From a checkpoint of a small mixture-of-experts model trained on Wikipedia: 60.5M parameters.
Below are experts of layer 3 (counted from 0) of a mixture-of-experts language model. Rows are named router (the router's row for the expert), gate (a neuron's input weights, with its number), up (a neuron's input weights, with its number) and show model dimensions 288-383. Each number is 128 + 32 x the weight over its row's rms, rounded and kept within 0 to 255. Numbers have three digits each.
Before each expert's rows: "mostly gets" lists some tokens that are sent to it at least half of the time; "gets" lists some tokens that make up at least twice as much of what it gets as of all text. This comes from a sample of Wikipedia text that the model never trained on. Tokens count by the router's weight.

# expert 1
mostly gets: " for", " with", " of", " had", "ed by", "ed the"
gets: " of", " in", " for", " with", " to", "ed"
router:167165136172175086096156137159139156100127148130142110096169140106158129089143111132171122178125175154102154118161150094071124143124082154090102121158156113091140113151141099118165115095084114134126192098158192093149121053104106059120107189158146073133156148114107161166108141170171104107
gate0:096124089092140148118152157151157157171134166128146137125139106164114127053130130119064134115099140109090089115179134129143178141154136176119153077126127149132139126047152142106137126075092170145158121106129110119158103146131250116130165120098093122113115114130166124112131149135129193109
up0:104120106121157126102177120139124064142142130106115041136136143137100132191134083078155082183126136134097159096192124153105156122114138105143128116134110110140149134191091115122154160181157191120148122132150155101234091096162082152121129150112063094153119127122166171117129134122136139237
gate1:119104199168131174132138184140125098103120100084153170097202128144140141137110176172147093123125158150106142149110117061144120120114100052162166140146126106147131128149120065192133156124122112064145115154137153129026214111153135108060132159114105159123113120139085110095152140145126151158
up1:145124129169123121169123159133115112187112129169146144181161088182138096169116142113181134109165101075128146138123105131138094149127116084076113166141135160060107093141056165064108107142150155127222129125127130161098161142135219137099113137137121068152139075088099143116109143136111079209
gate2:141158116106114128117112154072118088177166136113132167143129111130108125126131110122085117153105107124153088090137125086125129093123178134142091120144136117074118175131128177064159100113135196095084059107140144125128157118112137108079110135166149137077143079149055111102132089086107151118
up2:095087118142157133074134134121101073088129157129149124092050121095108053186138145154174098149159128144138188092097089138150100159121085113094115097117116122118116114118168127104106146134168100171162134153145099120149097123115124136171134143134163103116171174145067165096162127167136121128
gate3:139145131154123075192158097062104142111103080188142098171123157126147145149101048145124086057153120027141128182104126101126159163064113114104091129164146104113128159156141169183157191094113142116111138130123190078130124148126147154158145135118083122130154100100137129138175138099130097130
up3:150066166092079177111110140093128133177101146079093125122073110122120073145165134161140145118132122109069129081129111124107096130168144111081071120112146143111145126109089205134177131126112071122133126086224128095072065127079133094160114126111160154169106183091125082146188094127192134138
gate4:077187125168117098176139125107096090197133108085129136174154174099134180183181129135093146059113106158146139139093154122122089173089089193073091159124099147105143210055141112150072177152103118121076179112143084076096153130143136111170142148079155138121145119120147129118167179149106119199
up4:127052124160129099153166186150123044065149116189124137127127132170141187147131150167189173094205127124112119109180102139123019060118138114187126093115117091128118057101217160140155182146101108124050131160098149125134126141141104171143060148092143109100115119105135135119083128123114133176
gate5:052122138120167164102160171128134090136157125162148155075104116136142122130128097132140152109142131169065125116218120125117092165135143122183116050143113080143139065131116146144136134134113179128127182135133125096207123145128126159136130128119175140158086098102094124087147136136121129137
up5:129127113106108130118136114167126118157125134142139158132140063123094113078060114137135063134132122132101166121087150098137129088106136126132089154094144140056113145118100114121055170084126142131152158160127156150119127119122191121117134123209131133133033218132118123130187083125074145164
gate6:119122053113124115128196144084165158111181135091109149129109149166142143142140142130145130143143189131119108130129193165121167151091161092085112149104125127107188116085145159112088109146076156122170124127145221134157157142125134124134132116138156101091121185147133231109097142116218115098
up6:139111194092145136076158147160162106115166087101093125111060041155123126152136169127125137104103116179113125090140154133104110131117132131155163112099156120078119156121176083121163083043202129124159134148132129152103200106119080146077166119163098129093130108109117120144151137136189129112
gate7:141127169064089138133168168155166112068151118143148146127167134202153141110083126027170141135163169104210098126080131121052219126108139148122122094123122165147162101124140089141173186124159146124069119126105080145085144124146055141126218110134147087132124097092141115186168122139193152126
up7:123143116087149192136139075122180122117078179148185158086117156126086172110182123105179140129098132190219115157131117120115127091075169147133115131122106131084143125178126039109084200114142132124146128154187140157152141137121087119128101070091119130087105146125098103135098191100125114138
gate8:185138135137135112160094156146152091119050132096132124182146122114169121133118067143106136033107140121167182122204143069109255094132139116133144123105124156094140085106181159174202126140121113154071160178160177122095113167104113088084091140183157132119172117169151152130115132136101161113
up8:142139127132186154165128174165109064121155119116210101154160084144116172143156121076077116108127127143122147137225129092087103070147126065117094166054188129120120124151137112163115094024192207149096162204170113132111128120095126107147128141082096076181124116128079130135133102103121115180
gate9:116143120084150123149117123118160150129111128036094098085134073101122103123145125110108045121136120126074162134102171173217126148133162121123124105120212137115162109118142154090141157182134177142122136110113105125134086129127136139136089121114133144117209112174134114103114128135088142112
up9:147175198098127201152126127146172112120138095131146128146030130090145104122125143096139196140159075144099137150121143127123178106191137185101119137076147207147136150116142097096130104066201183127172158167122134145120099121101146148140137093142111147123041165089094164111123167161116121144
gate10:118108112134130132108113141154184114155121128129121131067146105080116140118140075132162127163099089131162032132116129138128171123094214147143151134101098120138107193126136078102123175055122152103122084106117104180175119119131150163102120128121103087130085128138108204116201196113109183119
up10:171121048138174097122136150080090155185174115145134124142138190120106136135149110155101157104159147126112101138091136125158217131166083126197133097117087151135175121105107087105183082106164136109109159137125109130089126117151085133131117104174110168087117119118111135176174148172181099129
gate11:147116138102102133168113105096132117108130166121199151115111103088133131123109142113120203121112113129149148088104154103202129119144150035149111126075133131091184130084111115127145086174181128151126124127142125141051201128088150127145045151184148135134107135110183218125112142149119156167
up11:130115134092118127130137129170144182094133194125128155114095089105095125190163124128126144128122139120113103075128071185196133137179120133097107136180126083146091131192132051182137183127178105100136097131130118157098103158206118136128136170096184131148158128126154072129121165110145102113
gate12:140102117086101123091175129131142113153113148127156134077155173173157093121126050129173126132134081149125138154096138127157085115123171220138097136146057146098123112126111147162175157111102108127142134119193115122109171129113166064144135137101142125142073151109097143156071156125152112091
up12:138124104112121153118162120138169114150149106148133120156130148122137138112149148137077118127128160125142171120125125124171130029089129127176099110064131165101112119099141148122129106130110150166108183092101192082115119048128111189171099121103173120146128154127161049127133134113089121143
gate13:183173103136128128159121119124116156129066148153119133118129139124122134119126150094122102083160121139139143128125105080150039171199149165171164099162124105198103020108130126114146126139173109108098154124076166123110114170113073102120157118101078161077060131096113158117126146139077104087
up13:172125142148125117108150127125130134126128120115126150124058131131109169145111145067145053078159132129149155143194097071119138062156144145127151119126122150149131124102179122195189164053132136106176157114086169167124111173098169105132082157139154157131120173129151121134093172091147147106
gate14:126161091091174128095113099112140123129142100049111173096113033119105145043148116125152180129127098193136148107128128097179117085072116124135109123144148123105087097137148174156113059121116108176198125108130124128087093110109106071086090129059101077062070143081122146139115114105140079153
up14:117096097157168094161100129161121146136174153132144192134179056134159137095131076160228127210102086167109158149116134140192142125093151132151128117096152220111111113143166126176062107147116117172174140170158090158161164121173141133109132133074065151099122142119137192118139084086134145134
gate15:138147087135164170131175099120188163128146081070130085185130157116196119107125129152174164121134155095124108144153141085100214198108065074177170134151084156130103114159151132090105110083125120129187123118058157127119151115117080049090110170144142225164108113125146163129111144128173157098
up15:155086160192155086082107129080048139164210100136096118141137087153086173145098122139086082081128106109149179109134136136147187140141108147110139176125127124105212153129127135106124066150116114138136183154121116077109150164070063181145115127132161123153142145144186151108156114126119172129
gate16:124164197127116094145113128123053066144171165156104133130145117159133102135132144150102124141042136162136143120132155143199145147099171106147108152076106112097127140096171131143063093156108133101121098101090101168107204127128136107149047171132101133140134190102173077195138129116176074112
up16:143076123095095106149130114124108153103088146154135127144106127145098164156094103137119119033123068079148131136122140101129170084183135150131059131114136170117087151128093126119172202102077162147112119140163113053107173129134112158094238138106136075074129088115157131121168149091111066107
gate17:091135169106125104068124143136094123107157133097101121116092123085141130140132131124139142177100086109188111127133175167136124108117162153128132117109121144092170128133124136122107113163125190122116151126093163179130170102110167104158132110110161122137126193157180110124138128110092134148
up17:146116068127151039186094139149158131149131073146168134172108141110118149124127091088129133110098125093103122123107137138145125185118112106119199059101128073113184124142138110143108172173125189111137098140108087101201082150131107165091007168098113073135138132103103113142166186097137138126
gate18:133157152080116161160181110104051121135099075152088123063158152131130132099143087148100117133127106134178140095166102123164199141125105089120140114163127093137099141032094126174109122151119170091081147142141207130143132101099103111133150112149232050086172179108089089095158148102078179105
up18:178103206206122116145144138132086157146142101150109082095118190126097165101140152130115157169097113122117111140157154131127093145127100100137154126189194152106134141156085137054165122130139216139084152123107096136117064160186131116118165143074083216128165125161126149131118151093133162129
gate19:122185115097182130135114118166091163075142125102058118157132140104177153135075121099085124187134118127139120158093100183117084114145167140074108076119109159096173163069081058143131192105137166128098130159106184096130084126106095130131113165123142136125139175126102138136126105132121151039
up19:132149062143214112132064126128062105141124109129084126140108139114109154099200170141094085099126131168153161167100141165127097128144156141175126104132126117119095148129152152208148127079126095137162157196129118142119123130128093095147113088125069107136087140137164097135128097156075126130
gate20:122189123114082161096129144180146138202131150165133143144150130077175168126132099141142154171116170133167155093122123199089110150151122140118062130166155110104056100134138133150138180121067108071126175125127081151073106146106121086012083091091091143138107129125148126109160111123113096090
up20:121136085169113148107092114128174132142130132128150088102127106141141146098153129139097083158144130109088089110205162106132081093111094158141105080081118114124123099111151143133106132102110226150094091161122102123129142105121116154164116147131129091149089188106161142115132126109165115119
gate21:145145107100151066134130100174139041111124153150123141110051074153194146152126153103142091140095138128052125092141125129060140104122128100181120152141053126176136029115127134143159073137123114129123143204189140168147204103127121173127167112142112124159130105182077152105111101128104124129
up21:144191154132125144102125141216099165101113136161106067135117099125131168165129086099159074133173118128109149080136130132130100134184163094178143113171091055107129051145090147150097076108179120139126083123178105139119075156123084172168140133115095156132130090054125097137111140169138118156

# expert 4
mostly gets: ")", ") | ", "% | ", "″N ", "°N ", " (aged "
gets: " | ", ")", " |", ", ", "; ", " "
router:153150140142172123101113129146099161104163144175117107115143103152141126083167105078187111145122130143121148141160105156107164149157084137077120145140113136148149158148073108078134062107152086116129161138157131115154044104144068117083085180131092135167167103058078136138134126152148083128
gate0:150175085131110156064177161107112092125169102088136141117144064115141129158102183121148110128102100109106175125134056096118123140124125160139117074150103106121091119130120103120116113083135107114112141061129123022178089189133124159122143096104130147138063173121085146121181197191177144148
up0:093113102152127176142132056105169145132119121125133122190195120100102124100153072094098145126092118121091073095176130099114160169107134135195087124134122118092123146107148095112049132193124169150107099104122120131068151057166102099146113146117129108104163137058087185120121139145107109133
gate1:167122138137093123090072140139073159082066147132148135130052054129147075123132104147162110179109116109140151121161131089210129153143095110127182056152143175124119174092067182123128070094206076163135118118154177192138087096145136172107124098107202195147132151105165113139069101095100134114
up1:195102102114074116139093128140186164149132124135132136113103088121105130168233126141130102100146128155157115167138155140196101182142127058159168113116130119134085141119128116130134129079211106131193105157106081140119052109091103157117100041145108131160162104155186097101117223111123083115
gate2:128069068079131085183116102091120159158070091114127113156114090110138103086108150142178148098179111197135136113139103167084165132100121151059128126132156161151166124128161107145124110103107112140146133177152139133160063129127093110109083118088084150142137084160133040138101131137140217158
up2:159086101082123185118137131158115104130135107146166049129154159110112121121125129175171057054105131131104150144153182109112148104133139093084156160128111109167109119149072091165128121123135198128098133134131127115171148124130101127122149126120147132140107129119101126135070148121139192137
gate3:125117143072161125161132122101111076166117144120091090059102141126114127142184145098161134159178107177115221176128103123084146069129150141119094143148098120164136109140077155158100112143144168143124158146199150157133141126121131112040114176197126133174146125106100122104111125158110086092
up3:166111122131172123075121169121148118129184170116127156222089110128141066142149141125115166137115130109155118162123142175183104086104126122138147130126220117113128122123116103161131152158124135127122047142096120128179127130157126080120114134128138118170130132089124112141052176142136158136
gate4:120134089108174095074145073162115086153128089130128097124174127181156068064169140124138139155077106120132101102168152139116213132145145116132140162125163151149165217086120177168111078142121182110150169127137134135099121133178123138079114162153189163189102119123111110171164125093119160081
up4:102132059130135142059131138114126132120115169154156110066128129137179045137187067085130176107149176136125206095103158135092143148139112124115114153105192170102122142151096183164105059149191119102107141114173130156073124123075164139115084108141190170120143160079126126151134105142145135159
gate5:156167184143104097068130129127112121164132122107057132100149166105114104126113092142000126131145108122151104141094157106098157083133145107085141139129143099197146171061197149102153151143082120097140118200124147127133088150102143101122109175125107169087195095071096202185157156086119177131
up5:105194078126197076135147180130098140126040106106172125109149140106067114174124126108100132102127122173132082125146109146129164145097171144068126126188125149148128128140093161147113126165082111067118158103124120147079146140141207133145138079101110133095119107135195119131095097163146145116
gate6:112128133141149136162139136117115128137111110145082185144107155113125100103083114132131112135056143153109166113133076135132100125126065128117152106101205219149219124115124064116203114176166126127133139098127122171165116117151082140120078120090100159114072131119092163131114181135147142067
up6:138138089162142103090160118142170098188112120086100103120093117129070132140126177151219122172113126139116129136078143170140136183147147140130104150131142127162104085104197098062151108134130062104138146103134116090221072142131108139116083234179149154078147104129132107117177140159115094127
gate7:078170158122205119156162168133097173103071099136107183143105114192187160117118115112120125127126106200117137126112160174130084159099098145147118108067127121103148123123111132222116093134136125132113128103149155114188118081103148194145084124123195116122208133077143119188117186116134084158
up7:089065063150157076143125181136130057132151123134106119053167112159199125129107125127127151098119094132164154166108129143104214128164080128132189129127075163154113100130128160098131130133140123106115064159128086086161104150130141133126088116141100125125100160177141160186124163105136123136
gate8:150208119088139126185155107123088091131154133119127092148141134106076144080143160154075125082146110125137138139139162133212104167158126081114145139158113135137142160148151128132149134089156127117113161069125113120117034142127075097140047043148102103184159101149096072106103109126195120134
up8:143175136127129113122136130102110117151096120120115157081110131135131144104105104140106150125196139148056189033083141096115181158083128186154105124151147126089147115163159077147123101054138174098116109086123216094127142158130145123189132131105115134120125136130146121176201113139229094162
gate9:173114119138085148099149068135101134180108131123144103152138186115121177112160100151135133036165124092124225116105097113135118139155159132109179107142149118092130126179121117140123146000191146124082133089180119148121162130153105108117115148114085139170104132154128113145156079125213122096
up9:140134086142178045162061113144176145116134111120109094130110128082137094127157091131132126106109127134130145069134114115173127141024125125084071158044111071146125124125156096148178155127173117111146098131128170115150096149106122137190120048145085156118112125093153102152112099182127092127
gate10:179167177128126089147149111142121088123185111193132078106081106042129170099083129109120137098128130129114181085109125115136127077147089100130146125093111137135165134116161139129149100132130100100139126125127170159111091141154082157148051108099102141179200149125138201118098064119177129102
up10:125169113151070113105150129158098146117098149177138146068130094098144122140200086127133131127133153107078131107089129160154169129137132207156137134132103124107121133096136106166134138130131195148103043171112089096156133067154122147150107166164142160135090168097167132134164140090153123082
gate11:111151076113064146112144082143134130175134127174106147141116175126128138133137116163098097091166127124114132098197117093134140150134134129099112110149175017198164059148069139058124118120179184151228103174093183166128114141149089149124182115107131146171111120188135059096103126126063171075
up11:146151140129154130158112121132159099105162120105125109107120120142103155130138165151136136159116129155105139145131123107136116079107095138112156081183081166108093173052147106125121174065144135127066116128131130077126122072114159133154101109159084154056138146147120153174177097073178091145
gate12:057146103181129163110061114126132169117130132180084107147101078174171121158104146119154144140129118127129103145182161097114173155104167134146112127092158166109138133117102087082123130135176095119138110165102164030143128110099053125091205160103150135154126142136109181129162112149101094137
up12:146122147085135136086036096177086103116135166070105141091081175125095161075217124125130107047116141173155121149107126088136111133138132056121173174134107128099088170120138084142137099169113127118110129143137138134150124140161132112082158107084130128122112095113127131049142136128139117119
gate13:146182101137099074153130140107096042139122169093019127104180128116098073120142142113118103104073120171127135160142129186109132097128145132186102180169036145150110137123113141148154113107149077138134070111162094145139180160100127172156159107176108072153127184128185131115095145149182127156
up13:172148133127176100186117092122146176134137066109069135139147181162106125103119073158109101108134175137188146103078148127157166138098148123161109169094141063105148123121125072124070114165176098125105142135112152164076131137142102085123141109142150123095113104015137152098166129088124145116
gate14:050074123103080231114056140211105071094105153112126123178100132148070109139074149132111124042116131135110152086111101132132151125120134117173165137077155085134104110103128163141127149143076095143089122134092129138134146132105105079093044130195083116141113104155132167133101150111147151183
up14:207114172199214133146101085114168132130150153108157106144141182128089123116136113177154136226132134124145085157114132152185134141121108166173133154117112077079139150191114169161127125154206109094101117119136089147115126090078094099141168096112101147144148132129077166171117124093129110125
gate15:106130081109214096098054127135167125147168146111144144148127165141119134116157066119107164106132117114092136135146205060061119111137143126193193127112111172095108126113139139127167159138181110156156196125164121125166163141121176140131175099128126138107129162133156140075122131150116142137
up15:120128156128101095168121128098164196159040135105130162142176174119158063102138095141160128074066173139160172151111141125142145089073157077108099125168124091113115089130155120107105115152152165144089187112142081051127155130097109102119124053155111172173143106164124129112183131135207112136
gate16:105124126083146119067133125206129148196112090157144080079098152220136130140163098119135110157139135092132155119174151083119148104077172177129137095160161152125161171165121129133124091174108130126146220125129117124151119184150110137177113156131153103164140110104131075081130169216135164132
up16:128125125139075195117122114151145133106089092129120088141139120132092155109133104110166112156132182139093141197115123167137160043122162136119140141122197153127107235100169162121159142115151098178089173162127143146145136158115150137073152146086096178128097103114109128163128136136039139115
gate17:094095154123107119120102097128123090098075170154113070179126147093076203169150142135134148143135129057114135146115100092130143101132120134151101117048135115089125149137101151124129113134112112185182079116166130127141109122116100130143110137160150149186120146129099141161144119146106200148
up17:083168163151128007107136145150126166174125131188110134172180081081169196073119135113128057139131056092132151104148145128137114142147146125101141092118089145125159094116138116165160225156163168154103145157068101147146063088113120134131113143090142185099096132201111112114123114183123129171
gate18:064124135191137087087153143128156092167156108169128124126174083118114174117141167094152079117170133198215172053137127161091210138136147150108219129119135121160090162085088166128161122113124106133117187130155110118146153105163163126106125177095087086169133134073160134161149127084174127120
up18:128075106145178090176127132129063144113132159068122200114132153076153150115131164146103161141081133168167164108176129164139103082090154120124086106143165115096163066128135167103142109093147122097140142124144113136143125100152106108165179195127125209140114123110161123041104150178138133121
gate19:168166136131092147172094147110171100148162095126169139156125137162103166133098102121076106066098148134092132132141077070079104121122065168042118136132077135138167109137137121183115128137141118130138166121119107165126085096172142145160093123102220147128105139117079176179141094113163123184
up19:150105157102132107118086143164075133119103125143112107097138074123135130145129174160121105076132113125124083026139063150144174174099100187111134095116085123167042115123100105122136137131145179114157121183067128142176111077122125165137091134088111147145122079159119110113174145133157070066
gate20:092108112136134103144191131093134095110099131135125130133125148163162104114206103149131150136116117148127139129130165073105070113092138102094108122143093107169167132150120150147144136108124135127114027108128079126102188183130179107099126094126150062237134129116135143113085069095100184171
up20:131111182145135139152175143175087134125129098145086128145054135138140144151135090050088124136081097126181147186154190070095121120181125137125131104102116073100141139106149121168144160126109175124143142142125158105112144117156100129121156159150035105108145112133068115093180131133131169138
gate21:132142169145102167111129167186129119106173199165183152099112142204200169101153168064153181102129130158118160142176176122145109119165116194032159155122107140131131107155094126102162031069156151081171115116171164157178149134170162118108140134136034107149110134126133213194096138131121099131
up21:179154143151150191116099186111167107154125128118050153037137106132106106074192092086158040178073128139091161125180097160145121140119114154129133096138139130147136104150130144159074107112125118151166098078141144056068084135153079126141140085097099127121139104145173109187090105061102133115

# expert 10
mostly gets: "011", "006", "014", "010", "012", "013"
gets: "0", "2", "000", "1", "012", "014"
router:137165151168210116091138117143135152124160172208130107166170099090140154129131066075148115155136116123084187156153153134082187156182118126098057138140135113135164155142117078064144069110113091094170145086175142117164148116067107130105085150131105138145154127070098127134139143163149068134
gate0:081172083106125149176137096142143102179122109142090107128128087131053177124132214143101126118130085098132106228151097135049165146063132050091140070124169147123152146173123076117081115128164134093136100129172158142105071112160097130116107150113112142113112133113191044134165139098155135127
up0:122105173067100136142130143121082149118177134133084128103120101148104122138130108224212133110102129166087136129050105052089117119099095159123130111116110070122122111168129173138154148118127047103161125083113126108151073138112194066090142123135171102097161099140245130113102166134174115139
gate1:236104132117184107137132120116147152216153116120141124156125128128124218122131133113145152138096105179127125100141130148136071201156096075110098193112205155070137127187075109125106167169172116111114112059178152094129124129103170132060098112103080197104140165123093120139126075089130099131
up1:078081137113085150101125118079129136106134157155018139125114167175154151105150107179112091116116168152130126146146143132157149065078104174095163079169150124093151107151101127061118208177141142126117142139128067167101148135135120131147143114093103194128111105152111130168093139135193053096
gate2:122153151162136107129183135139147103122087162126116098150085196103119173101143113119109133091181113149115149115115114127125194123115095134049181105129179094132097094128197182100098082118101103101128119149129157106164167129105149132113048098134121118070112102105199106166162146123114117122
up2:084166155112098136130128161116133116138083148138123142197133110148116128157066145238102088114123026111137120150198138120144144055185096115132143177082122106128151146118173079078145133139123129136116134109155120114115123157139169136136083139064086105114107079123132069077132140130166102094
gate3:171127123085133168107099133148117084163111139131126191159110090115066172131100078132082155174141100091124156132079077125187167207111134088139157104149117117090094146124128117132102122124121135121172132099127182077133096171159153153129106090127158135127138139148201116110166148111128112124
up3:106137125112191118178183163139164137128112116104116091128158097121131115152168184177156120143108226151124150160126083093125103116087086129111137132129144104142133076096158121174172119126155144111131157164125119119092214105118093160158101193112158108115149072048094153144094067130178121136
gate4:109140114124155124132082160060104114065126159154096114111095096155114085136146141150141127167128135139148188144119148092127124153150103135196125148141128141160157118136158134146164085140106176163171095139064101149102152107109142134160125083068094128099138156165126097146168109145122139070
up4:092160126177131126130114127098089093090137132075144062163183115112091126118135114122087148154126158118105095121158164116098126184160145147154095133082182129141136122164064139190076171161127101122139125098164132110169096144124073144132173120150129131104107087155132185101175127101142106114
gate5:173169140130132113108142092162193174157160163081133142146150150100143094116165127120137154158136111130067150166170128128111092088133128132124083122119029105211095118130135145112076188069155098177164128067125148160156148145151073148157163101141180170129141122136146124173115135095059104144
up5:081104147123095178140080156089147197103149092144147160193095156141160101100089216163087152184132146120117100140162112178127194126128090125133145179127092128137157113077139158115158083136144124222082156208115138102097119136176133085192133149128067225116163134130180136142141091165173117136
gate6:100200154128151170138142147129110147101111173137093053093155063100111181110151098089059127068157126149134093121128144167128068174147075199162104085132123093107080148120037084060194119144125173132220134135179132099122160139127178114119181157088146081174122161196131074114119125128138180082
up6:028137131131110139117105143136147122117149133091053160119149074149138147166097213184096147151106099072092128116160145144082149190125149154108172163112131127168191061141127155132072191147190140133134150118159126126174121125133094122114154073116115155113144114147119118069068138120139137078
gate7:134126122132217130149081134177123136091124074159113135135124135094102097127117127132133140121102127104149123137049156191115135117146099077101108098125106147140219175044131132150108119119105134101137109126176096143101105130157136128118112118146122101133126066129123091155143105102157177191
up7:167104101124124103126150159148175179145135107122110137207073083132128111069090144157186137148138098174152137071160069152139114111164123127106129149105147149138023140188121128165103127154135127160109096131128172077119086171081117128123156177137125118098160113111100129172174106120097133157
gate8:215111141047165110087118140107135131136134112128098069161118111115115117093143116129149144125108127093118115154105106099144202130185084125101158130125129143115132110156151107158122148192129156094105141094180134092160153100118153093140134129027110121139125135100135145099121134112056099129
up8:093098124147210113129135157098166071147131112147097120103145093153090131134127121184162202155131130100094094072144111130128104196151121179153117120131125148115114129103133100172140070127128140123145131175186198106120141138113122099163086112120126107180105070097008139092132107150109125158
gate9:114133130148157151113118145068069127081190118132151093181126156132137111148132142087155111099177177125053129113127151166126101154103110128126137148135161127115166130091116128117137150159059153130115117121191112110104201075143111191048095128148208078107061117115134127126140103125154135228
up9:165115172116137107127140157127131127163150077156126146120132161169090100129113129121130179135102109118086125112111105114129140071138140136157133115158145104145164134132178177093129150127143063149125165111119129114149108064087133131107047185131115129167124159112127129130179137127095096155
gate10:140112083135107140123124105119129123161137122081077072101161159122053128152131111208116123080138122140135112136070184157068101131137078112136141104098093122137128169120168089145119170082069091139166122172115123153104174126131170154132105138095054161073158140110173141160110142107149144076
up10:150124108094178099111047213087115120128123150139081141105199111125184155174169108162128201120147079131130136126145079183138060102123121091060165102113095131126140154127055123131126157119168201185088136140132164159132019072117121070134080132107140113142196108200115092139119100072174152132
gate11:136133132115158148112084143099113140145106136133146135094114163054162157118125058130064120155089135104127163122180113090163198170216130070158107150172139111138142127105131122092139118080126202112107121053129182104122132133077079111077128149080106125053135085174204120108138168116105149117
up11:112130095074134106140119171115141089134086132154132123117136109092118164131139149122139128120162129109127093111065175166097133079129168139083108119105093132126121164200121056104142072167107153106164088110128108140088135102118126110152157075126122068202113123080071158121101143131172112054
gate12:130115064150141098147143138109115121149166103092123129105138175055128150160130174098010042122122085142140115130170056077106167118119144126088102130122171149089060135179105088128132089127106107157142126084155129148113133114140127130092157096091133129193170076119187066165137116194148140115
up12:087109133152106160149096122096100113125130153145116168079193109115126131119142102129115168124124160098132157145153057158063187131139099126151111193077091103075161157129098151085135157123158090120162120105130124130128126077089108163187082173133188162112213108177129081122097125109076103125
gate13:104092140164120128138189148156107148077088133100140098132092168103160129134118144099045132087132085091136111150177131111106138045102171127118123083158142144127175159088134083158092159104125107143122120081138128109122109089161098122093132098113150107096115146129125140072118066148078139134
up13:094126166097090107102190131110134130167100111110163119145155182124142153121110127160094185164135114173146128119135121130140139156136145165152176235067078076132154081113139139120160072119091131183120134140130110206153128149130145111119151129092130097162123098130140118139098132180041137094
gate14:140183108148111125129137128095200130112110194133127092119135091157064192133152087115083181200183091157158232155113117138117104099112119160117123162076155164106081169197163163103123110122134068098182146133133187112137132094119155129071120160126123095120129151143113138120167189159139078104
up14:139124131130130162104114131067163124142109130126175115137144155118088123131192140187249156062103127152114172133130160114093110223088083096153195119134080138151130130111161126071137045113146136125121139142099110130121079209179158100087126163122073114110104127155113156123117145200106126121
gate15:129131149113177098154132143116126135116162156139126106142114134126130100122067173138109128162188149167144210034145118166109103106137103172142133049127183130130126102045101129121084123135135122139101145142139137164154133094129130118185122181069075144178154151115148080150124108131131201165
up15:108128125123125128138102091121134083131045095126094088150137105147127143156147128083118095135177157014108121101190158111099148116177160128124132169128184116137172092122108100108132096186124143136046129147153141128109098175111125147145141125167126130032062088129138139126151125106134113072
gate16:109191197081169136124060131121056116175121059214092129119127153138131114135137115156151175124125133068150119153114123117133106079122109141146135125142072097123137168110165115129150116160133050151122113135109126114147128129105126097182134040177141130140001131116101080072108096168123101134
up16:107133198066139082165125102120129166130131063106124154090122130091083129130126176108050113176106115088136122117097132112094130123128084089081067090151105136114108109132137129143079117160158169146171070160128085191149131154148147117071097139124179141089102084142132144129114114107095244170
gate17:136155114134045175061157147129156126127198085155126141088090180129086114147115142193177137077133136131130162126132166130084102145167157155109107208124129146157126142125116134104086116124115134133173138116126134102098139125122077140098127082129128138070088151203094138136118137118097078147
up17:168100128197136150139144129159131160123130067106107067153196113140126136119110168137177121125186171050083143219120114132106164145095116104141115111090133106158174113127145052118127128133129098103104097174160149121071071109142132119167065072141121191096092124116170148174111150106108073140
gate18:131101095214144191073160124151138093126024129192170082078129151125108120113174153128117122104197123170134135117127118128093117122191120127107142111121076119152063129097130151053114119105231056125123149149096157072137161130121119075124158109085144129150116095116129138116090066097149113125
up18:146099149132146104141134098120142159091106125165145112154142124138112046128137112125142081140170138043136190109119136103162128167165096166165182171139155107140137110116096135128076136165131106138181102124202126152141128106107137103130141077153113138123126147108072157168125120123103100083
gate19:085144067077088206107113131146135112151140148155139100069124148165156087119133062140144073081139113105135112149134146123135112138123126102093144145092120110124138143140177151130129107136119117095123104107144118079120154197142119163150126101060127152112123138166131144141140098209100103184
up19:118115123132143130106165119103124137124130166103138162148163118054148165158078069089126138176155076139139190154121117108150138133157101101076155168126081153138131174106169193158088083103162160106144146159081079131099107091138129122131133095082144061175158129087166147124155106126147134136
gate20:155132137137163098144139136194128114156124141130099095151142149138163165130173107133136146099135102070106129101124178119152136145116136144136081128152152117134210114142144117169144051133110134142113117017089163119143176116160150126117131118146099107108119208092104136110121207089126110106
up20:084129100169120121150174165135078139095086154155152142102116151151197133203134194151135130104137097185137132170126106127119148133062132116162118125170136125024122140168143128132085138116058156136106123204130114151119136097136136118171118059111116141143135109067117090142090183116111146184
gate21:141126149107093088106081087122119097160107125176125138087203139139119121130128111117127178149116143147150126194118092103117177143104116140131140128094112132122123129129127177130099074126224130119144135094159094123150124130118171090167119143076081198123169159114155147135140142140109090211
up21:100133116149117130062163086145177131097125138152077133171136132161088120147131122111174094142160069106124139127157143162128136116105139120161125115108200120135129087090139106108094086169122194177100114155169098096130112148122115147135101128122199142194123109172167160157130129165172136155